Below are experts of layer 3 (counted from 0) of a mixture-of-experts language model. Rows are named router (the router's row for the expert), gate (a neuron's input weights, with its number), up (a neuron's input weights, with its number) and show model dimensions 0-159. Each number is 500 + 50 x the weight over its row's rms, rounded and kept within 0 to 999. Numbers have three digits each.
After each expert's rows: a language model's description of what the expert responds to. This comes from a sample of Wikipedia text that the model never trained on.

# expert 26
router:496568439505432565473480591495453524429492572541561541437540534390482473520540631503473462481399507473543495459468495491427524488479540527438528559508515429413412549453548541470549508530545452558486582535495494518425521453439530500400516523514596460433458524375519545444492441481430561493555586565480573490433503510523517514476538579511493506537537544522415517483486517608469472455537456551393520472534509493506480546562500468593431476560507501633583473476523424486441588512467465
gate1:422578577516522494357464512448504457412550376551436480534482447660549609575490520497571486493449458477494580463517567452532491462434414425486405458492491451450477504542467501605512468472449467478558430434511519439542529517545485536400460517583472501480457537439527549469510492483452543494453510580520539434568584491532489449430525485533508486534451482494456485556499487460451540464462543563496431466507514512499535458485472475591510578582534448544417517558538561513495434471401465
up1:549521488473573436508571439530527555500350433543539512449521471495454479449539401483538439477503499525519533533571447522557484503548518487500495446556515510551587486443524393468540550473450513577436481491517489504497536432557535576533444506441585463465478454493543482508517492529491488499524526505479465516468527544470480401517418469523394560503454565590571535592504570489548398555546592547544495558390454474451547471549536478463491533450388436426558592445439441516518591517610553
Function words, prefix starts

# expert 38
router:536607493539376556486475683523459520454470492521449538442491519466482496522482509492588430456440523518485487470486441460460410527485378421499422525510544391563488440389493551567416485479535475532510404434500574504478525475453423482479521477556480452468560545537425556508541517527497531465500511463488551502525510471559541497484511522515472535452560501534466604515499435555495535614461437481513476508442475458572568532561497439526562468595511558535446517402477392394495481505530502
gate0:481426434547551551495457471506466552484524498605529449432417507535591574475558489552595514453525572505521606459458426558496544523540499442551404484524530473413430511525551493493549489453558583383519471488530550594463564506496596485471484416577471489520564537402501493475557464481437409449502550492525562525501601462418494468454527446569456527529565465477500591569499434500528559500510516591487489468473472501542528383549440537585526590476515477540528507519492561467564436520444488
up0:487498509684510507564406477458541482466496530488514427434505560424454474454514543528492600546461484561492462551466534456469597527592511512584533528393487477522381572460501540398467554442488483431534550619518508387508506439470507528569549443520510445528522493483449498517534610520448511532542442482541503524436494553459458535482485447536582543478512568489473516527492492444482512539477493553532507479516513439541446505477482560411473528535548540411499560558524528534563560534559663
Slavic and Cyrillic names

# expert 56
router:524574434520468580479504654382501497421471476565417648495451519533455601466466532496492402558461525455505508495501507540475390386547496513562466553531494536450584522488544465488520570491514453539502448507612547457498477517383457531569463439509490468502515466390428549440522501570438541484499562545573466436482558519560507526466501526467495545569476488551498481498549407496547480483439515511433516478484513453524513412574548520496540615526495487492500547545548454531441444514581509
gate0:510512517562478612543461490428425567411550485517427474452514508493433534587544476513530560570502511469484544509373529509520449468507505565531538423516550549481532529554450469539523431424511533530521578515498477435433523553410531582526521494426476491508525539630502424581485526497506433554519464576423511454524575369485468541542409417514554452412496505441478511497562621454585501435464605457418462550471561511518540520459528551565529473489486433528517484526501550514433543495568507
up0:459452474547528479559470366500488495505487561546480509433473474502490489464461457489433459459419454496511554500485432613448576377465537518472578421456443498519561508459463536483544530466489515479473599464400558562517448530429438540561493470544514469569479492516551593477456413467479550437534465449519524440515494575460546510529501581499449534424584539570505488460535458436474524528478463593509598477569408468563470521560481468562448459479466515509557453498542464471622369608493478
Mid-word Greek-style pieces

# expert 23
router:485590396528431474489513526421493476365491474527531618399546522487527462500512620506547529500455653439497485555508599484431498551472443569439471489511469502548556484490461479492520589556479439512550480524465531498462587529426430455465469478464489523426571472396515559453478455488504519464432514523516485421484506433473443545463538633425419483505475523474475618463465461423507500483489528461501521489479508480560465531482495478568555508551490539467464648446465423500457536505526441
gate1:458550439648433567498458610497537492498530491486463531536462540502606481431466545521524508524513450501458439464535318528524573533494457494477426499533562502471565486510477475514459475543558470473414460404500581499427520483531536486521443471644503553467499478392572497534480487478523450431514493450494462517510481511544559555507464501465538437409479499554547566470547437536554559544490499526491507512447587381584489519484437536489439491590566493602475465509588587472487464488442540
up1:494468484497462513481431529523563482479526515564459521451538466466489473534621470518498411474434504499533469476487489563558545472421472573449502478563502427579415466471423495488605513552480558456553447452505568449399463466468619458488392557539599529382549430474533486468537414400538536514511511544445432525469474498492432584459515495484532556500507531543503477510455457596527404522445444496493487601509535527517485507470537454461433495534559434548467562523455512368446572548404539
Apostrophes and punctuation

# expert 54
router:452617476601351564387476598462493556473523507568463439482457509470473507585440538548538484535489547496511520489545497503520437506550479512459520471452490474441452500503466537479525471523490470477565491446505541479436517452461451442512516478482458435511557448472496519490566539555482507492506496473626528398482496458512545535485535572478384517470618510488536547478517534488517575603526448580545435516488470429597516540580519511586614450550503603618513595472543452411464538503472461
gate0:469556446477448535527532446392574490555470468516489480556493525492513475521497425407429529570515532456552520509481560507463426514446518516503524537490458498632469529525536444518534504380429452537433570509455541461511532507526424495595583516437582497541563547450548497560502606537489459427441523501524475554445514492474501394389546433515377542509527403494457507478478393505449543519545504458497427415431569517527487470478416460438479398483484443544551484542503397562552516511543534
up0:479438572500711487506438505482475580466575489494443519517455514441515510485520529583436444417529422491559436585512472450544537426493447379571446474501469484434470539514464564546475447569527466535558419453479456531537409525470513462532415519566501461448382543539501519484472409470504465603531445488468437456553485498511431459512488547479543513479483565518547525555469589466536505467466565557439598496577482477524496506530484485502564547574470523559441486508599518465487518517412450
Table row starts

# expert 4
router:493566500562474593435442548473516475486476471445452611483469533450511513506432493531602482468482582507496510434465525519408428540555509464574465562411505505513538529498510455496475459583516488518463482422469561509465602526435519584495562502522553484423529463460422530531445520423442499520429500427639444573435595501476419480541486487486478540437546455505425684478448480502504501482450534573442453553543514471525551442517581507622511580496510590506490516482512469510542470497494430
gate1:473529537517517517546517479432490483506553469492414494510441537423539461479468560504446492526553451544537643517571506576579466534539611529476388442417511492544414522496508457471482479428481597490516484465531471465530532531568474509544503574563427462437472568511530441566509474527479528551412401505501509504441490563621526456486491431569407516514527528406477477562514498537549502421478582606434513428504443507538604546496603499546477602542500455412522484500497487399456496450510523
up1:504496449541471460581525464494422502544557435489370502566470510485442470458501573601368489518519525555490503509576501516527511480529579417492480409438477465492342551573501520517563541493468532556548427564474498482443515523526448542538435429525455472518482616465459477478529525485509542427534423538456489431443493558489393493477537428568509498506553463445463487620479555527540461451489463550479487435527446458520614475461454434577550506455510523422525444423513534417444479526558549
First-name endings

# expert 9
router:500630495497423549452508607461577550463532463407444530514558461456576546507405552533510458474504566480448508452509513456426402478513483537480452492483513479521458520517480564459474438478429524438396380533587462508462501564465480457540532416525549509476603567528425554513480503502495508476494495440544542497416617466500434450591484508497543528536596489418482542464497478428491487501515527480545463491513509464576498518493579477548612501584498572499500467482492442460366448584527406
gate0:483484513565494537513503479632599550501486461533475537561516616453442511444526520498547575476550539526475453423466523420475573561401451609477461480504481535483508580514566546508425552508489526484520559467441426523558540431531545454502467494555478415540431475519471486509432549496493510431432536482548420449503466457513451520575515477474438466515513601487497471392492475410622567511521548539485433559452519618589505446527412494574493563484460480515508563446549424475520605462541467
up0:483479422591504488531456440447481414436488504543504578475495477577528516514465477502428469492529433470472472443461493434528493481517412592440441502596435411458531492588348520536558531431472491462500445425457459535468457588602484487467519452493451522458435409579508407448540491472496511531524446561471582474555503557512533442468543497505487444581642549435506475422462496514552528500562409497493542533488507476556519504626508456507506483463549530456498461549472515441497553393424548
Mid-word name pieces

# expert 15
router:577518385520528558501412576451532465431496516509532496456483493465497495527480523554522503462413556536554457404491586495385440533530571516532524525400483499503421452488485536544548506497492491535448492458592588484508667384342518539494479525551430441435504530388499500525450538517451532526516532501511513532507548563489441565459513455582464481479514514573492569535502503427467460511437457466516475530519499515455596501501540534424541498406517489547453514341490470513529473494429509
gate0:440569506542476485473660449401469555490580481450551549447496535485482493608483554451504473488503553449530501497488505579429534546539392531546458474492441518494534430451524494529493524437470480540443496474468555589541577490478497540544489567501501484556409499525479573560411485520484483563498494533561492455527608524535472501488387510537360584502551487468546509501447429574585424519414466464483470408465478473535457483541508543614608546511422494509573576439472499468489532474553540
up0:531510480517473582524385526498453544468442516545437496552549489470550445497542515529503486508352461492452481523479513533588429492506571465446516478523538542452555504559509590513483415529507425501494534507571398519458447481379482498444543511585509482411607513483504458394533565593471503513476486435533475455508399469477465512444544516537496471532480459476459483561518533352431508569537575524499461554585533452466519560461560479458401599472494481425438407506482531506540481613530484
Clause-linking words

# expert 53
router:412649532491269540411509536493532508433467463467541548465454427552452447510481599570510421496412502444425530460502517548427557497508480495553468482557499483493595443500570520496574555509469508512485428502562525572545575531419500439537467544554518567451501501490476455493487466565496452549482508517558452496470486522585482468540449498514497489484531536481511518461545463445497551552486510479453394488526508492522469476523592515564490496494625589549549492442444516430544473530548390
gate1:451525540603480528496412504464447513537455420456516486496492524513549572496393537566502467460550548551472423445522510464398541464441534526479398446499525533382503517488481464375434530500468499482523487464543425431547564482578504516507494583477494545549543560467472470396574582525486467380490475507603461556467546472485519439545518474494477491464500554526499548363496460478531495402474534432573454457419557471558438492493507522598480520562534557481581484457477510407530406456499562
up1:578508521527536493462501461421471494479530466461516486441441471529478509445417520509560533558444515489514453501457461582541476494480557427546545498487560499497555615502491449622545409509486552564530516527453622536573524487546463479539492452508392484477429486540457525538545444506526422510556556495652510470535447489530590474489490486481485526598545458513424399508442466509453534481465487474434550469560529545552559525410618491448499495435512565511488419595561436557528413425392474
Place-name pieces, percentages

# expert 34
router:521643471450405515500513539455543567449481566490529587495437426575523617449467536571576536468463548476540421505518489436361448473566514453504469460503539502482620482529473557528488436461528554529406519475549561579514603430548453526571585510453528527456448504450552565429560498565477439514471458453504538556519527469544459561469458543523479517561549457457442568490476406545551516542505474480471489519463502522530467532578453522635533563471509539475466536461418529463530508515544437
gate0:401593400526425538417451534452450437534429540412503455514513485449486488483560521387385534450492575485498436514430543552534480448408545498475454536506475503521451511544462513480421533353427510432526517550468556494509539419439437495503514334468444556489528491512480514520487498519423454507446534497496471432504521547524477577462496435529497513570516543525416487496611448509503577487535466452591499428518496464591488447443520549482442521552548470495484403460515393535518501537518489
up0:497487571548533516550529536472563577466512575453496507511355527541521555559494551574599490512487528491591470446476469515486530431513477485558547528456441472554468489504516544492552567495538477480471544520434439503562515487546470563513514540541567525626504541477451486486424541560490530478559441552514528486565460454542529487541544547505361507621541470462612475427384449466495509511496469529353521543415490428652478566529520543483522460473506521476488474485479546505523385471597525
Infobox and place structure

# expert 63
router:477578501490377512460524679499454543389488445532536556543510507421449502555495594533503497506473583470605495439503529448474550540511470510538475538469495547478460511434487478450484552576561557418548484435513445603410519543432469548459484533515532522429519480488516507530465527553461488401499432496556489473456512491542410510507506624496532412491528458456431518551565467558469514439483513445478499521463502580546455517562521602503546483462458586450403486474452463402406478510571481
gate1:561536479474492535570497599510453539505466593606567465493478477460432577463539530434475559577497518603533470509441570426486503422561568534517570400521557531559468524473524558465640525552473472456499529507464508531522494451438455520537523554497473486444498627487412491491545531493438539484443525526498489530543463516541533461549615540584536427600481505478544449401480562571458583556467473572415506486581549491475510490521521536448435543566560518469455523583403509543522492485428509
up1:556503430441427531545465526453508518569476572552498527512539501487361566503601410532440510527531484579563485498443517526441469494575475518517598441539487531573513517482544570522595555516446477435498467472513533545509537496420462518591548517484494510434528533541387566499550485561462497467503583562483486536518453429509508580573543503442468496693517516511498474538421574409495585544485482460422442410567496515471511526495545471414494499492569575502553461579431494551514525546510470
Feminine a endings

# expert 25
router:511559477509452569473534437462428561433480455521525563527426490445544513541504567547556441436441570508528454418505507543405545527554513497510550509507485492588506557489484442499553564525495562518465393417476469519461626426416485517412513506555530457395604528473551571482518474485418476495520514406532485486488484539542446594514469588475394481530535394496534571537493452567523623464515526466470597495418475529495531471558589505493510590458499591446463476503469474544472435509453498
gate0:611497500534452451547462491477494468504381520485461447379480507545583452552570588529436519485487642569557461514457502540542477467497538565469502538512513446544479604429508612404523552544516469463520495491536461528484605462427445564492447489582453471466528526390496536471473606455561515438483435487433480515497445572472496520454464433517552421466452506553570471501577509533546523419526411513531510539475495524552489467511522461482421519456467592486500439468408410555454486457514441
up0:562429489487493430616461491474550490477474574585481409376536493486532496501510519467538557434560488563534445489519455544517502452514591571533481531465506470526450560511540600541515648480495512490523483489410455472531602429466499513481419508545393471531515544475496568522414529508508571467417470562466509517508473535395461434462468534567526460485485443486622517491518542481575488351506407499539551497495462595555509558457541536434454533520478569502570412522443513552475497502512452
Indefinite articles, numerals

# expert 41
router:491641513572367592446511672453474530495491569473548552490502538485480535498546499522574518512499484386438472485492563535360488514534514497449506561487499559514527450416437481490466515473491531536436481509516465529503599518539428613544577425558494475435566533525460533428567485595496399503477526435490424425521568422518498487511462495546436504577545442474502601512523462489524525509466539493435432494503450463545556562495532485565468512516514561466440542490541476442422547531533499
gate0:446462518405540579465445508551568438485540492480502501568539436421545495535521527537498504428509515542519491530474550442486487567514479468498475479542512539537563505470484578550495443513554458494478399484433522386575534489461597515531570435450559427491576441518484462591475628491445543471566444555482464560540632482490450483554511395515484506435571524490472502515440480473584560444530417483491512494548543463420595399464546465497479497471458534550522424481571451542596385498438445
up0:538511477563546487551575456570526484387428463410461448571497449495398506480509521571498473494473465450522453420470451512489412462484530474574450524439494436532474597523588479547487429430589485495432495519418443505501548445508474504586558473518591482410541465470491479580438496457441430502572516516517464503432512508446454567421476519503541558438466455466474454493478462435539522516441470405573625525542434571535445500504593596500486433465535473559576540468486545538579571448522490
Names, codes, identifiers

# expert 19
router:585548487418470567510538719505523538424555491459538530440484548491510555527446547530599416513475599420633474493618488517407454454476537504518450516500509540487469524426539566503458543547473513488418515476468515462444451517426460443498521449520463428493526449392526467466489475447507552559424506387528547452498516499535444476553588496542486432505562545493481472483543474568549441477504567502526387554481514466515492401588505512517540485465452497516492523532510448533424524478530478
gate0:597495425453512506516558489567424501538476483443527563597504470498547492516474383465564475496538526406551484485477469507518495584506452591475618513448565541470558508519533516558472538430563479415483411477469606536494430588515530532426523434438529569484445391503492601463444504511449562572442515476600559555473576489431492521476508487483501466512544372559452460484487497522398447518480516532541542596589566523532426496482504487514421539485510515455515518519396462536512546558535518
up0:547518477489452540546566499550391465601482494457470459527505494551516503557447536510514482470581450417499435420542578507527518488511414478509484570509504538524579530418452441512536498468478425463574453441527618508566465506514577491592509544505495572516518472476533449448524499522422516543367509500570588537367485560553418476473561508571459439575499434535536493456436557575526525490437449593531376503514522506482456481556450440613502516429493528432479482520458463462539588478470510
Mid-word suffix pieces

# expert 14
router:506639413537413535466450492462493578419495514510529535534483495501527551523509499489491428498451594418470494457552480477496426540576554507480490509470511454458387525503448535424493526523502458486493515408502528490542591373353461505457528524559559478522557511547464536478517474528501497587586470546593593523493550542490473571506465512568459539478583529504485546463493510505523541504487470485439490597469481543591577466482544527428472491476445597410509507477414551520598479431461361
gate0:532475629441479518354510505532443510564374489515452459567540471445475366481449537423457443408477534521551585508480504472419471496537481510498505488482466533443464540573467496533507439510379551537474524504420455466433486546455532472414486527507547578493589551432568516509451485536413457536509544471357475563506483552575472526509500542525497497556444466561598504570587506501464441500570435468548420408554498521539526560453512473522497556525503451506514514537550505520451570481557511
up0:527532506525571509483526469457473457597461453557471481484532527492573348541513531465455477437585497503534493468437483507459457537393538416600496475530557530453398554501573596518516554593493517481485485423450481455493578471475451608517510385456503598495590557469452519458402521473421472538473579525511552557470522479499557576524468566590428526504445456553463446520580538515424518516524446344539509499467479570441501451471555556466501510429458524519520516466466536527503465507488535
Main verbs and auxiliaries

# expert 48
router:479582500571418566432514555469521575513554518499536582386463522501413590514512550544576453549451578514483478401551417480495516476501575538467446536471506477486430457508519467551536523550514452481452549542485442449484574468503422490465434510574531462431558593530490499414563521487494493475434449462542501535549548600516574451529496491466480502520554546443492582453429485508504521537506470572559488535518519444583567520546512600511508591590442555455577460522584519376565547401527481
gate0:555531511526483536585554523429454582496547606523413591436576491486520483482464519547526557582470519457609475503429482515465434471438547456561478577582443398522515514444528554502420446538606484508568482512548521448488529481512514465565509540445477508478568465524443560452504420477481399511466476395529586549560512439469477578371554415467492499478507467466502540473491511500477448483372541478524548627472519495526474458528479568540523523574472532483453605555471472499499429502477563
up0:463467491569553470436468452488495463442551325488557492405498533488457541486430503487440544448394422456439442450525517501538447525479451604508454510518459573562515501486523514565493568412424474498502521524544515490466494553542450508378496525595565534463470560492460494532591553525493544367489592547454453467485496543538522495556507515482522613530519507517367558489495442405608532527503545531537459493531534567522530485487533413528546496483456481480433398523555467444540462543481457
Sports career words

# expert 57
router:497603511521486603424491604505428542497494490479568602485418476429505477580478449614486470526492599458564499507612595418439410528466482551467490567521512445443496527466471420459494405494503513528450510448512481475517522550511466542476508440504530495410507497488532436520446469488506428533454627413549412466434592456558454436536472514476468529526497484467471591462533506470481500514551556558489455540500523518461613468595582508586540543580487498449541574483518422447525475518504475
gate0:604549433564504486469494471514472521534517505427548494452528482468474506473521488514415574510487520496452468488440497458472397458483442504511512571568552545447503485441456540394481486439486466561553542491582562476597459453469528432484542437537395448557496492528536521568444448542377534434480553490477494548479542458581487495434452449390572487481469498550422561479490484418437541592399548501513564426499479442508535547496548589501505448494526453498445466413445437537507403658501511
up0:524539560535520440522583441475483562542463548502546497495454485533475486545576494580489420504496465452517556452495511417508574478472499403493470460520519500513414564516594505515456506519598547421471468410406446573504524575556501578532487464464493512518565469450492548514484448518517376492499437502474451416465565453633437573505505498507570570490502469538518555501518490590483506447485465540488498603464575518605573565617553462432494458531473469541464442396397457484413515572499499
Song title words

# expert 51
router:440632332503536555484485495525431494413440576477483533482476507549550469573539638455543501517492494467528523440600548426375469490464505524448480530462486487532541505490480508518531554444544525473506493520552472467473642536477547580537449499441497504498485483464439516443540469453581530518505545500539528477459563495485422473534531513525458440487548441536446470513546354499497539545483536507459399484497491470499499471548609519562579584490498624569545494489431414501589500529535532
gate0:447520424474463484475548522506459501452490438494537556463538431558447557537435408534527514466524512462481466448458575424429511357552423444508453465541522435511566431383537568464473531489509547463454420574524594567593534547522549440550443516509523552479465498371477532493493591511471467517470610532515618468375574467474473533501480554535494515491461501485504528436578509552533444565513505486474533591489528576534475511539390465459542484536471528411441546484426463483506466491557463
up0:506535472482491491465537492527403469519489484511511489474466505512438503442407490512471559518469536550565506521512507488402540418557601466528463393488536426550482406450628615438546483457519496482555503473467510521582496489511592414571467489494470483493491485422545628538489562467488519450454542467442550467489482499468491538449521488474554425534417534493466451460554467553540477516486455526436435563569487495497427646614346512486473510577549547498503535562446541557492475493479616
Commas after names

# expert 62
router:476616463557435560396449516472580469367434612509529521379492502497499550497531525515564499440513539432459481392493509544406464397447498560448479500474477540492421581552459454505556563449467532443461464543515409442479638491455538541463541444500526386487465453505510569479499554432443489564477484505570433466466515589464532461511512484594495507519475478464558538491516489558512572499451444491477494475497474559496529603478486533489593544519547506475552406481453494416455520473523471
gate0:496504517497454537440600515506479490456469474454512490504456574580510599415446483552537544504479480528473463440424429556515380529455620486504452544446575530573512531529487486547476511527487440466489418531516490513480583578476439498503545572577520427504497516508487582552498482488528454629461587570587453474455540492440565577516568398453516549513467596493418455544590500518465508555443471587508498608510489486559431489551553554487533506468512481540590532530508507498487433582483621
up0:438407537576481483460535521496517547570430470525559476420589440450549419609564431468511429585511455555486553577565550505543549521497527569557534574479515514568531514433450448476533426490539515526576591507446447472563529511590545475481479500451488483445497563499462517383570510497516524429505431501464493507526474641498548448530456450426552434494527457515468474529478486555470554440494424469465432500428538429470584541478467515567550526487450571512427479452562460477425598419463505
Quotes and closing punctuation

# expert 31
router:544592448591460618492501500421518481379536514451520526469448552433521535426548474476448454537391579402529531434458565437441525519537578524483404544442523455523484571530512601501476534436480419474444520471536480442541440559460468493452519551448472523436452447488513474445482479588516500539537515444589498555457552534523450497568495547476402464522551452498552582487535539554462478527456477472462466479544495455488502510517576411540558580493511514546545550456443379382557556469475504
gate0:600491488562511486479419507468512487507468423503524521511532502421550504586466457500528465476529506420442418431481488486549471517508462566497442573593477466498429480521492437478488472577562603444480456430506518535544456540495558579484441493498442370531472497440552480505462469393479471456501488517475456437484465418521451618479499484515383453587394361515534463542439453395522454527490486571507488548440488578493430483469541520509481540465508457489493561429505476641536557511467408
up0:490495564467498499522615501576541541504504498552481428446440533491438484494507509459461399598380615371595507533517474490497530459535489480464484474518504516511504460508491494571565434521509473448520586537454438480461419457509500429462408522525580509539556551520447495525580404510472510430590509502469478583503462561556544559482547500576512535495445567584539476443439572470586470508553571487586521583450499498419495491439506492520558440539497481398562495535606534394476469539532486
Plural noun endings

# expert 10
router:524546519449394522419487637465552484478572625457436541465501470536514469487529565447468502503430521572492522521533492429401530477585527536427502503566513535515428474509503512530550486507421430433455429543454506511436531399462431496480497523524617526441600417456492508435518439462473458526536445521551508450472450512462450457408513555568453411445519460482468582539480516505457516602521584507453451568450505552471482517546609442578530498470449571488461454488517480481385460499472469
gate0:440554512442516483442532517464516464504511600556524441523499492521549438559440490554464473584469453489463524516549524538493479513452448448576367462557467548528463561513540478603484477537428463422439521561542538492567575440449445471464564490451507501584500560505524524538429566466473583533551499528561536442589450454500563558502546435536500453481539599499543623580567549409420462455395521527574443514525518588467529472415504517543579523428512546504519528566569503520504617517511530
up0:439517518376476459541532530458507449452530467514590484443496454495553500474421601498508389499438547509549427520540387556507516469455468547545496533499548519431568543431547552531528466486449511518472515568538505538478542469490478543489585453487524518435438519545538437460463450526462523599443437515566554435502503560572552473621575449470482422390536628491478575593588554539516503441473492585549476413457524521532428515520420522499466532440524456511520487434533548514460526608543514
Mid-word Latinate pieces

# expert 22
router:431694343468434578455511481526440552440533549509479502508550512501513497492513544553532478548459622414559516426519558561446458480541491550506537492419476461560501441500458613474529507602457535430528499488443429446438595463553482506512463479556426509460509437461479588492457475460434477518536478472530476548482454568522536522441483547507551535508545485567513510487546414528504476520487498522501579525392501511459399520575634507528613500477530535501491500467514512540575531518523512
gate0:473517481576492518440485527448424531484524456468499415514521538443469607461409516394654451406459565518381465531443528542598463410456569522464510451501468618567449539495415511477467512442593425388518564509496475433517474597479485505428499557456528526540543478585503491533546594495496491513486526490512612513531472495592504437543454493551503550542408460527440504536517473545541536485536467514481517561516462528529486508517439585482528464570560510575466453584526541509486502534518553
up0:443493560509531570592463533504481447436374552558402479434471468505511595552504525408474506490555427401514467517417626434400450572624489504533511519458549563459508475467471454456589515517547425515489492479521503487435566530524469514467492492553532500425449501475481514486576536568529481528477480452471608466530459494542495475477475612518381472553517514442464530514519528503481513491537490520444473426497458383522476558396500477478509438427525566627489494529526459537494528431552575
List conjunctions

# expert 33
router:483566451519454533524523485434549545368548531536505674453464488465521476422491580567561504494549531454460434452564554481494450489522473512442460437474519558457560495419442494476445572600542528459497485480516495495495619493528433528555496480524554435460490535516563500435499535495500490501544575436600526523477598425494422569436461556555391468522519430584424527476505510548525618484485487464495501493455489460461552555560617461490460450527482578500463503505480456438594460511555446
gate0:528544400579486514488557508504471574442480511629425544428611483512420570499523457442513423476494491520477493517487452461503488513646553499487415453498509551575536440480437539542526498486510494542573483426439599528483445539467469469491437619497432541471552548508450618475452469599436439515536499445573510398543586497467507445467451598486519496561488471459532437552513457445513544437555465402546504538461438500618448512465506519478520534567513481515451493460486515485522508593531496
up0:480536420545500470491548456501438557490496468499505552427492495586458570494531475404447508444506522505505431571608502489543490423499527516423538447461530476568508449548473502526505579517441413479554551512391499475399636546533382512492449519412567638493547517481463556491429492462417408505445598425531470460529476503529554426486503578555474490540582468448508475437533508491451466528505440448465535560437422474441497442494569491465491561530459467466511453455555448432492565560563518
Time and place prepositions

# expert 52
router:559519440533316616416507603504465585486523543564554627438496459498473510554445558491521577510434586529515485516524477489452447469512560479474528476450548511403458443539525577452486562529474529505501515488521566512518531371448464519524510515474509467517473500511507536461517468436476568495581621522517468499478554585520536521460484523576414526501540520497500466575506440522540469529525483390491483469536465521487525504574518535478487507528458457405531504385473334482458574550543500
gate0:554448460486535502471460615416448565463471414512537467520519470561478478618523543511508440533526497451577451476602497566501518527426555493452415532456487469447593446586461486465459493537521554476552492474550553467491452470499514520498537551492570480499429478462384568500511537419505529579649569456462476550448566552541472529513517487521384585536494467577527434545495491574560434450524505499483523493510533535540549467448480374468501493589481496494463540536480368458459590473575501
up0:487510476553527526574436511541473458512461470478459435500501576434482522366481481427548454478497569484534477538465501434553462488468428496460639554584534501470541547489417488468463469420407479551459555465433567473539448520493546529545531499558488563485484520506610481369550486592454401483476493559458502601492541471514525544461397500567535428549460522457468481542436494414513523576522543549457446538490555412503456550523540561523509557437485421388466552579546462543542431478463517
Word-start stems after articles

# expert 3
router:446604455503481583439481545433543551399515494498528702482455463440454520528466456553608447475522494494511465467475534452469439480553488502522459539475508477536515464449512445494492471469473548462499475433488581549515552541517462548459551435458576515465558497446521475469457549480397483428472543489594481532459539505528370479558469592480440541446563431483510652470490507464495488480493508502479523476566520572594594492540559545636542509512506564534485557457503407534483462539535466
gate1:512517519477454623459522511508493526483529458512478471577580542512519486500441495545492472530448493471447519506412489428455494432593444472490549537473489434483459517447476542474488471425497535484571503468495533552518557533518541430424554491509511561473570568567483491513550453507379590554586550570513526544567411532461457472451595466524497539475485575569486529507500505559377649532433458494629496447431525545504556521462528565357481466528490605550538430477506383459470507523482487
up1:502525521533516470592420516565454432522507479426353516445474480481525518418466558586533498549516509413489518518500530537522485504482497427523606554521453523585520527510566492424544485561524395484477511453542510494564446478418479497548413538563420457452413509540458493476446538512512499438511396390476508476443675449497532484527434468524531585496525484537448531396450496527462444511511563543521436541498495452488591430497551498500533443492483378482483507542549507606526451461523431
Foreign name endings

# expert 43
router:548599413626482582497476517464504494434463512535546542505522503433487518437471538502487399506462575517477473527522467478470591556481573494426457465335475460446462548531516554492504525483501513417486446442404515497510630416455529500540552481590415550566568483448490505475453473495522606479491591493491526518462472389514520518518536504484461407480476566539485587517555429486513560456474397487386474480481463551503523508531616496473555558438532547483506518445525533529439486576504530
gate0:552488558518531513444459472441541419601555499434542471546546476520494523488553469524466508461545592470441499493423567441522462600469530528431529458508511459472538401474502508436452452529466529484546438419528542505504618421432500419489485505526465472414505504428537547533529548559581521524561532472481586580431520469395475498508464416454481541436524430532474531560559505528619482468578540535437492491436458503464470540483378524507468444562536598493442468527447452526530605601411503
up0:552480478439524457465508441502597457567555520421481431517532522465499516540613483486567496412443561450509575522468477569575540535541542529557574520477509547529486485534552521409504545635480492572558530515474467559604529512427538523482394468436404486474487527474439467475485459477562419539490526473454522534416548492523513494604475430428470513449551453606509542579509616512485460498549508468451488430485457595549467492496393526427505469542462489538589489554502477538436608550525482
Relational prepositions

# expert 13
router:565613418551465580496459512439536486472552530547472524492492456563431493560529584506558425472453621377620498454497469438422506432501542522408439501490537527509537549480548516548518477551471489554465417473547436534518562518483463606508541529556543446434480524433562546421495448537375492492493491432583509392580529547575442449532423553539427523507507492490476496525488424485479562515540486520447515518478539510474524532508596475509540512449580517541500504425498408430439494523528424
gate0:533488419573516552456479503509564561468522474433491484504539496561467504482467441459510536519490570409469538536575419518407481481514566556477508557494478475585551425430397545586487435466426532504553512433478440494466505505436482566484522559503520472460551462488390455510530505480445481449479609533571489625496456513441415452496454517585477463564515534367543513544439587557496636489606536493459542429488495546546599434475483479519499556442566512532477533474471464450540460431456552
up0:504527589433464417493489499516517418501505478569481498535472551467550516524474555476544516504549391544547393483531529541473463523476424450520460414460538534424453553573523509492562553514521420521438498548605574461485500478593416460534465436488484581496417546591595520457461532627528523556406411431467504420487513422597499556516558527465419490484502426588438526516522431435570440460446489471523492527558507538448454598522451494477549458485489466465578472548476520560508529558491449
Year and number endings